Weights of a small mixture-of-experts language model, trained from scratch on English Wikipedia: width 640, 109M parameters.
Below are experts of layer 5 (counted from 0) of a mixture-of-experts language model. Rows are named router (the router's row for the expert) and show model dimensions 576-639. Each number is 128 + 32 x the weight over its row's rms, rounded and kept within 0 to 255. Numbers have three digits each.
After each expert's rows: a language model's description of what the expert responds to. This comes from a sample of Wikipedia text that the model never trained on.

# expert 46
router:080154094102052117105107093140113125056162074139159107183168078108111172154157117097110145126138104123192133184138120081099158117144109108104106057088132124123132100110157070157143164083128118
What it handles: Word-final suffix pieces. Final pieces of split words, mostly suffixes like -ended, -ist, -ons, -ton, -ford, in names and verbs such as comm-ended and decl-are.

# expert 8
router:080092110154101138116082095127134098071121127121089063141132112135146093140183116099093164087219207149165101177131109015130125115130153179200138097119024100119101118135140126114165148154126043
What it handles: Foreign name fragments. Word pieces inside rare foreign or scientific names, especially species lists and place names, such as Kh, akh, isc, Europ.

# expert 4
router:105101158083126139157153092181117141117138068100088106136165158105171108057098098133114126101154157141185107088031131071142145118164122076099161130133030168109153106155137170051176179137090087
What it handles: Coordinators and openers. Conjunctions and, but, or, & joining phrases, plus opening parentheses and quotes and capital letters starting acronyms or names, as in WHO.

# expert 33
router:117120124099128165130120136093073064088129114149090099174169123116195131093154087095079163158163153183139139149112143101093107093141121112191132127135038103126119071127171148155105181118146114
What it handles: Line breaks and coordinates. Paragraph breaks, the byte-order marker, and two-digit minute or second numbers in geographic coordinates, e.g. 41°08′56″N.

# expert 13
router:094102140142136108117072084152118109121140132100109084134210089073157153192098128117139125139125122129169136159090180051118184124132110128176093090083093089163159115156144118076161133132131119
What it handles: Word endings and hyphens. Hyphens, dashes, number words and the final pieces of technical or scientific words, such as -, two, -ous, -ular, -atic.

# expert 24
router:125141103136178161127127082173122098169124093131102076116143154083166148116136149104112139149137200104128092109156121154178133143116155188206097152111077176144174160142156130102150096199125127
What it handles: Word-initial fragments. First pieces of words split into subwords, often after the or and, such as col-leagues, cop-ied, dic-tionary, avi-ation.

# expert 18
router:116155127100113113146199048168122109142148113057168089109141156097208132153085132088187172142118144133173109180147121103143138153108138145140119114111135141135115075123143093158167070120097105
What it handles: Sentence and section ends. Line breaks, sentence-final periods, closing parentheses and quotes, and == heading markers, where a sentence, line or section ends.

# expert 20
router:127172080117128142148135099125106088087130084120127064148204160098171102114128100086095142138156162138162097137076156050172122123143130146193076107165120112166088158137110072141165148146129032
What it handles: Line breaks and headings. Line breaks, section markers like == and ===, list dashes, coordinate symbols ′ ″, and word-final pieces of foreign names.

# expert 45
router:096189120138078146081162134078130104136171098126127130140116096129127147131126166111087095127142164098125111179149130057189148119184094107084108140113094089172104087112255159113102137124104115
What it handles: Proper name endings. Final pieces of foreign or unusual proper names, e.g. Bonn, Yemen, Srebrenica, Jinja, Kohn, and the San in San Francisco.

# expert 2
router:097119150128139169103141090135112083113124115123122080145180124107184142136185118135144144130190174127135145144117126156132119119148113141222099103128075155166115126150149173072157097180101091
What it handles: Capitalized name openings. First capitalized piece of a proper name starting a new word, often after commas, pipes or dashes, such as Al, Ch, Mar, Gr.

# expert 6
router:083169142101125123057178071138072109136157077145108091118135157096112144155106124114133138113176139173159111224060144124148174177088114101130129145117032105166185155114132158113067106180125070
What it handles: Table pipes, list dashes. Cell-separator pipes in tables of sports or election statistics, dashes starting list items, plus auxiliaries and modals like was, not, never, may.

# expert 16
router:157103125135152109117159123181145095143103103095136073120194126178183127132090080075145162100147173215168135052085136106134164094081087114181123122113119165113153139138131128150177122110096141
What it handles: Possessives and function words. Possessive 's or bare ', plus and, a, the, to, with, his and commas joining clauses in running prose, e.g. "Owls' offense".

# expert 35
router:142157119110147104132147089133103124071150105122109106180115145153174123126149138090121147091200151190075056119125142150135126132161141123201138154080000107123111181099133118157170124115088122
What it handles: Table numbers and country names. Digits and pipes in score and results tables, closing year digits, country names like Japan and Germany, and existential there.

# expert 22
router:080158136066110141083099125133069080123111094084091107150185086112131182097180103099099195106136117145127099164069136056063150114134111076129127059094056120162105106116142141092129150120076106
What it handles: Cell pipes and punctuation. Pipe separators in numeric sports tables and tight punctuation such as commas, periods and apostrophes inside names, initials, coordinates and decimals.

# expert 19
router:152127112092139123076077085118127129076142068104098088129163142112186129121143089117115143156128139152133159171095141099169130146128103147179111067183128140211159132183174081143215135158084123
What it handles: Prepositions and determiners. Prepositions and determiners in running prose that come right before a noun phrase, such as of, to, into, the, their.

# expert 11
router:133143117073129166131152101124116114102120111125102115173113173155162148158157117139124165106236161194119133163089131046105115182120149183156139096105038130190100107092144197094139168140085105
What it handles: Section markup and biography verbs. Heading markers, table pipes, brackets and dashes, plus main verbs and pronouns opening biography clauses, such as ==, wrote, was, She.

# expert 31
router:068123081150062158095175070221100116127235086138130042147183193055133128166125077124139146150161152136163150124137144171089111139155095155155118109054106132181187214115120147134185098159100074
What it handles: Verbs after auxiliaries. Verbs, adverbs and nominal suffixes following is, was, are or to in prose, such as began, found, also, -ization.

# expert 54
router:146100088125135114117140064214128093118097105097113106139118193103180136112154136058137147099176174147161091105123158094139132141150183166193180148109073158135191139147134126136142106198131124
What it handles: Mid-word pieces, taxonomy. Early word pieces like te-eth, te-hsil, cam-era, in species and anatomy text, plus blank table cells and line breaks.

# expert 41
router:098158052094108144096163149187127133080154059147082039123137168074163119173147122130139153075177166142154140138066149132134076139163112144126118128111103141152176189074158165157163121119092104
What it handles: Clause verbs and connectives. Finite verbs after a subject and clause-linking words such as has, uses, lends, when, during, while, including, because.

# expert 62
router:146144128097122148142141051120115109133150108076089098123170171115144136122113138100041129151181158141079113160175112184096137167126082167215156135161093161149093125106179170086082129132087099
What it handles: Table pipes and infobox labels. Pipe separators in election and sports tables, and infobox or navigation labels such as Location, Preceded, Succeeded, See also.

# expert 42
router:072147126148134166111107133167101122146116101169088075122110174045171165100167157115140125161126167117138165139126173175148073121151159193189161154125098154163139132174148118113154106136134078
What it handles: Capitalized name starts. Capitalized starts of names, titles and quoted song lines, such as New York, It in quotes, St, Los, Roman-ians.

# expert 40
router:068142167131095144078112121177137078151131119123087090153088175073147132088138127107138149118110133171142086115116149107092163120087141111187124142138120102181115173082082118129152116157128112
What it handles: Hyphens and was/been. Hyphens and en dashes inside compounds, chemical names and scores, sentence-final periods, and the auxiliaries was, were and been.

# expert 39
router:117134070104073180121081035158126120107155087128145110181206128119147145158101110089094173119207136124150130131148095065127092100197110099172151090089123110184119153147193152147128152148114150
What it handles: Adjective and name endings. Endings and words forming adjectives or name parts before a noun, e.g. Archaic, Revival, Baroque, British, German, York, -ville.

# expert 23
router:155141136101142176097116104129117115145081124040094094129133123144146169056149133141134132135115167155107150121101173107118171173134111182190152067175064089121100080153114102141184127144134068
What it handles: Decade prefixes and end. Year-prefix tokens like 197, 198, 201 before a final digit, plus the noun end in at the end of, and list colons.

# expert 61
router:074122118133127154098163079071138067124150084090125084172182096108112122131126131122156145133162127085134110179094158124072115141143077109146116100109054116145117134154201117131106126149097074
What it handles: First names and fragments. Common English first names and pieces of foreign personal or place names in credits and lists, such as John, William, Fid-el, Ch-ad.

# expert 29
router:127129105079129133130127085143115066098128105092052085134169107085128139054187106106102178133173112124127168096143202131125156140129157122164133100122063105119078119126128165090158038149099075
What it handles: Relative and demonstrative words. The words that, which, this, these, those and same, usually starting a clause or relative clause, plus decimal points in number tables.

# expert 10
router:117091136050170161141107083217100108099167125103094089156177093124178173133101180098108138101142121177175107148123127112161128179106106088150108105120068212126168118126111078067196116119062075
What it handles: Table and list punctuation. Colons, semicolons, opening parentheses, dashes and pipe separators in tables, stat lines and lists with numbers, e.g. "Gold: 49.8K", "| 34 |".

# expert 0
router:124134114094063110106139055120107105142147121071113109136164132183193135145153075087111144143116133098162137150124109177156126110109156160161116112124069103127109192108159045108108141128113158
What it handles: Articles and prepositions. Function words in running prose, mostly the, commas and prepositions like in, at, by, from, within, near, before noun phrases.

# expert 3
router:113148159116125138160143072173145118148135113095059082116147165187180127108173149124088146125144185115083112104114171093121151129107087139201122097088059173145107080135130130048149118127101130
What it handles: Section and sentence openers. Opening words of sections, sentences and list entries, e.g. See also, However, During, Preceded by, plus table divider rows.

# expert 50
router:141082108133125166133145064186140121094088090060066120094156126075178153112178136065031143113197130171085131120109167107166164096108069128152121090111088128139137161113143160090151081103129116
What it handles: Dates and month names. Month names and single digits inside dates, list entries and timelines, such as September 1904, June, 1 to 9.

# expert 48
router:083086128180136131126122074153153096140166135113077090119129125092162102175142140141085167145188142106140125132140172174159103055110104158182118136129072147122141150131165150122142145180134114
What it handles: Commas and semicolons. Commas, semicolons and closing punctuation right after a word ending, separating clauses, list items and table column names.

# expert 43
router:080074086128109102113154059197106095151183111150137072131136159095196131118149116077112177167119136139134137111160171164107172172168106187168108131085109102128187069133134074054180102120125161
What it handles: Abstract nouns and adverbs. Abstract nouns, -ation/-tion endings, adverbs and sentence-opening discourse words in explanatory prose, such as name, often, However, According.

# expert 7
router:146085140154082151139103100140131117139146143072099087095155153113188119091157152136055139158130178149120130106112174144095144155204108164178144097122082115131145104166115146102158135174110120
What it handles: Modifiers before nouns. Articles and modifiers opening a noun phrase, often directions, nationalities and time words, such as the, South, British, early, late.

# expert 44
router:119121129057152131073089129167079092083132115086068077142121073088160150121120145122102125143155161155060140163149128080164146162116078124197131142125037139110136114126138142086146121196102080
What it handles: Year prefixes. The century prefix of four-digit years in dates, tables and parentheses, such as 202, 201, 199, followed by the final digit.

# expert 26
router:104116132138126123112147119197061142160109133076111114138139138115207080094146150080107147130169141106115117123108169160154127163139125155195122098096050101124143192069138136060145127181127065
What it handles: Technical and math text. Pieces in mathematical or technical prose and LaTeX, like coordin and estim, plus digits and abbreviations such as Jr and 192.

# expert 5
router:156150054095148126136123125145170065140156097175117128132176154112167138123135164106119149083118136159137108110098119121141109110114082137178151157124099194160115092141159181192127064117113148
What it handles: Media and domain nouns. Common nouns naming a field, genre or role, often after a or the, such as film, album, music, song, team, coach.

# expert 57
router:055131156050113103103202074115087078046139075066125083170146065114145191141100121119108154141147161079122121165104181143071125189129065123123112090086095116131092101085174142175127087108104074
What it handles: Line breaks in tables and lists. Line breaks, table pipes and number cells in tables and infobox lists, plus surname endings like Hajiyev, Lapierre, and Born, Died.

# expert 47
router:110122112112144113138134049143102149107108101125157105147169106089154098154102109066087189132162120189117114130072149061121193124090080098158146066100058149130159121148207165090087103117166120
What it handles: Nationality adjectives. Nationality and country words and their suffixes, such as American, British, German, Colombian, Icelandic, and States after United.

# expert 59
router:077138077122154128135133081153124063051122062088133079150169117108146119144086115074136142109187142114118098171140171079122103131133148126165145101072108121105126097146177106092129113209116112
What it handles: Word-final pieces. Final subword fragments completing a word, such as -ing, -er, -tion, -ology, as in browser, accountable, budget, often in taxonomic lists.

# expert 38
router:122064152102121137119065084153117095104135081118090108147169102072149142104119146078054117083178124120163147169087174098173134166122094135182133117153036131091063142122090121147176121123133066
What it handles: Pronouns and determiners. Pronouns and determiners beginning a clause, often after as, which or a period, such as it, they, this, such, both.

# expert 51
router:103137083119087128110120039182128145122161090164166108129128126127188143156095137123109141123130129150104161142161173160157102142133146128173123110079146138081125073121179088144138127201133124
What it handles: Noun endings mid-sentence. Final pieces of common nouns, often suffixes -ation, -ers, -ings, usually followed by of, and, in: allocation, Entrance, aggregate.

# expert 58
router:113071040107153134085125038164121159151190119090140125176164169087158149146134136116143139152106182129129105147111114112109151168170111104183053110087081126232187127125111145088202095109130131
What it handles: Past participles and -ing. Past participle and -ing verb endings after was or were, e.g. known, used, born, based, published, punished, often followed by to, by or as.

# expert 12
router:116151079085127103143119077101080124086111151083077122108163139099173139120120138084047176142146142172104142152127174146167191110111133145153153117103064133085148103178176095102096178107103100
What it handles: Stats cells, ordinal nouns. Numbers and year pieces in results tables (1917–18, 2019–present), and nouns after ordinals or adjectives in sports text, such as position, day, season.

# expert 21
router:085145065149147176109070116097158091096179082146112098169168168122194111127169111058129167120148174139134099151135104090177098153128132194185143156127064138183159170130163195132127093124069133
What it handles: Names and place nouns. Person first names, place words and modifiers in names, such as Michael, County, Street, Avenue, Sunbury native, Oklahoma chapter.

# expert 60
router:096138117097138096166132076148103107125121133144138119144117164117175151094181089144107165117138138113147097121125175170146131146140132179170091133079085144131143081143095097116117098069078137
What it handles: Word endings, table zeros. Final letter pieces ending names or words (Ooi, Retegui, apiece) and zeros or short cells in football and election tables.

# expert 14
router:109188167110124157140155072132107149092144099074097155118144069067158150134172122118132151095158198136123111155111146117137098115160131210183116135101054129129062117089185166124127152118089078
What it handles: Table and list entries. Cells in sports tables, filmographies and career lists, including year digits after 200/201, score numbers, team pieces and closing parentheses.

# expert 56
router:127071103081144156077128147156127103131141096121065082116154188100190125138154174098123145099117124159185129109098113152142145126172132108177156177106114146177158118087122126105148083068098164
What it handles: Nouns and articles in prose. Common nouns, articles and pronouns in running narrative prose, such as years, the, It, There, million, band, before of/was/to.

# expert 15
router:162108140100068156103093113163131101096154085135145126100167116139124156059176085117088094120185096100119090173126118109129126103173108192174137144093104118092110147099147112116093152071125154
What it handles: Word endings before punctuation. Closing pieces and punctuation right before commas, periods or line breaks, e.g. NOCs, ations, ")", "===", and the "'" after goal minutes.

# expert 30
router:049143115099159126107106088154098075152115046130129111144169172061155145132146088103144105124091141119161133154111114148082119106094138152141102087138029067237196125086138085132173112196087140
What it handles: From and clause boundaries. The word from in prose (from 1963, from the cast), plus periods, closing quotes, paragraph breaks and table pipes ending clauses or lines.

# expert 9
router:108092069178115159133136096168085107158113079092125096133107195117163115071160124143132097155171172128099085104075124135142142157161128183189176072126053185115120106162120148097178100134063100
What it handles: Phrase heads after articles. First word of a multiword name or phrase right after the/of/in, such as United States, San, President, when, where, in general.

# expert 28
router:108096082089160169159162053129115086092120111101116079142184165159170175073104145082098113163206187105099108152123130099135096149191145186187151090104068136156133133153108176062128085142097100
What it handles: Nouns for places and routes. Nouns for infrastructure, places and units, such as km, m, route, bus, station, church and village, often in geography or transport text.

# expert 55
router:142127086164117140127181070160110111092154124116088104133126191142184176140150122070146143114166140178090115103099109114100183148170124175206107104156103148114125157129116160111141159160060124
What it handles: Pronouns and clause verbs. Subject and object pronouns, of, was and naming verbs in biographical prose, such as He, she, him, himself, called.

# expert 49
router:108107078085124149129167094146089090128083101098145073171164082064179163097132115116067129166158177097070159177114154159089116132164068129171109129135125143105157055126161162135113063167082081
What it handles: Name and word pieces. Common first names, place-name starts and mid-word pieces of proper nouns in tables and listings, such as David, Hong, Santa, Bar-o-que.

# expert 32
router:110174064083036132098058118122153131055158104163088104186113105142131182139161108064121163077156164123170129126097139078159067097147153156142108098112101164157113156147154170159149174102072100
What it handles: Function words after subjects. Commas, conjunctions, prepositions and adverbs right after a subject or name, such as and, also, was, himself, plus name-final pieces like ov, ez.

# expert 63
router:107147104108104095138118048136100051092173090144152109135172108046113176103106121109097088117139115108156108170145168102106137096095145105172121070099123141128143151105126102103112120135124109
What it handles: Word endings before punctuation. Last piece of a word or year directly before a comma, period or line break, e.g. memory., Believe., 1977, Verde,.

# expert 52
router:150073167133138113116114103160148168143151110112081115130148159138202101126153107113129118113205161169196092103097116139136120121131135158153119100110000123147110144135115159126114166161104117
What it handles: Pipes, quotes, rare pieces. Table pipes after spaces, apostrophes and quotes within names or titles, IPA and emoji bytes, and prefixes like sub, inter, El, Bel.

# expert 36
router:140102122084133161099122043127112083153139107172093112122154169101204150077137125120111122150138170128087099123142166116091155136112138184168146130108078177113131107143134162071088117154129129
What it handles: Word-start stems. Opening stems of words or compounds after the, a or a comma, such as two-run, vis-ible, catch-ing, In-augural, mid, year.

# expert 17
router:146163143103106157097101141175134118122115096128098139151176129154136151128142141067114145018201106155144076105068116095161092106152137087141126080045077136126092151150138082151130162070144073
What it handles: Digits and foreign fragments. Single digits, apostrophes, letters inside abbreviations, and pieces of non-English or non-Latin words, such as U.S., 1s, Khrushchev, Japanese characters.

# expert 27
router:149135078071149162152132101171110111071139110080098093099157149121168150181089076107090100109214159192063136136127111130118155099149092151149135115148125206102080146147131128100121145158086105
What it handles: Prepositions. Prepositions like in, of, on, during, within, at, for, often in sports season prose, e.g. Attack on, with the Rangers in.

# expert 34
router:132148131120071175110094106135161127130091094125103110141134141149158150053150099095110115131204119154136142129087108075146154090131154147192159112126055179162093130164129123140143096122095083
What it handles: Mid-word name pieces. Word pieces inside names and foreign words, e.g. Tend-ulkar, Palest-ine, Fit-ton, plus infobox labels like Coordinates, Type and City.

# expert 53
router:107110120063146192167145057151118093095149139099064119139123134099150121140147119123077134171220195170085115125134130144168186157138066166166113081104113185169133108131109131072099118143079109
What it handles: Sports action verbs and stats. Past-tense achievement verbs in sports careers, such as won, took, threw, broke, finished, plus cells in election and statistics tables.

# expert 25
router:109113102111158124129113062186071153168097116093109136145148148126133149073137117113123114139112173183072134141154130128140154127137158133188156086176097136118138094120154111103169086127160081
What it handles: Numbers and quantity words. Numerals and counting words in tables, dates, lists and military units, such as three, several, 35, 13, half.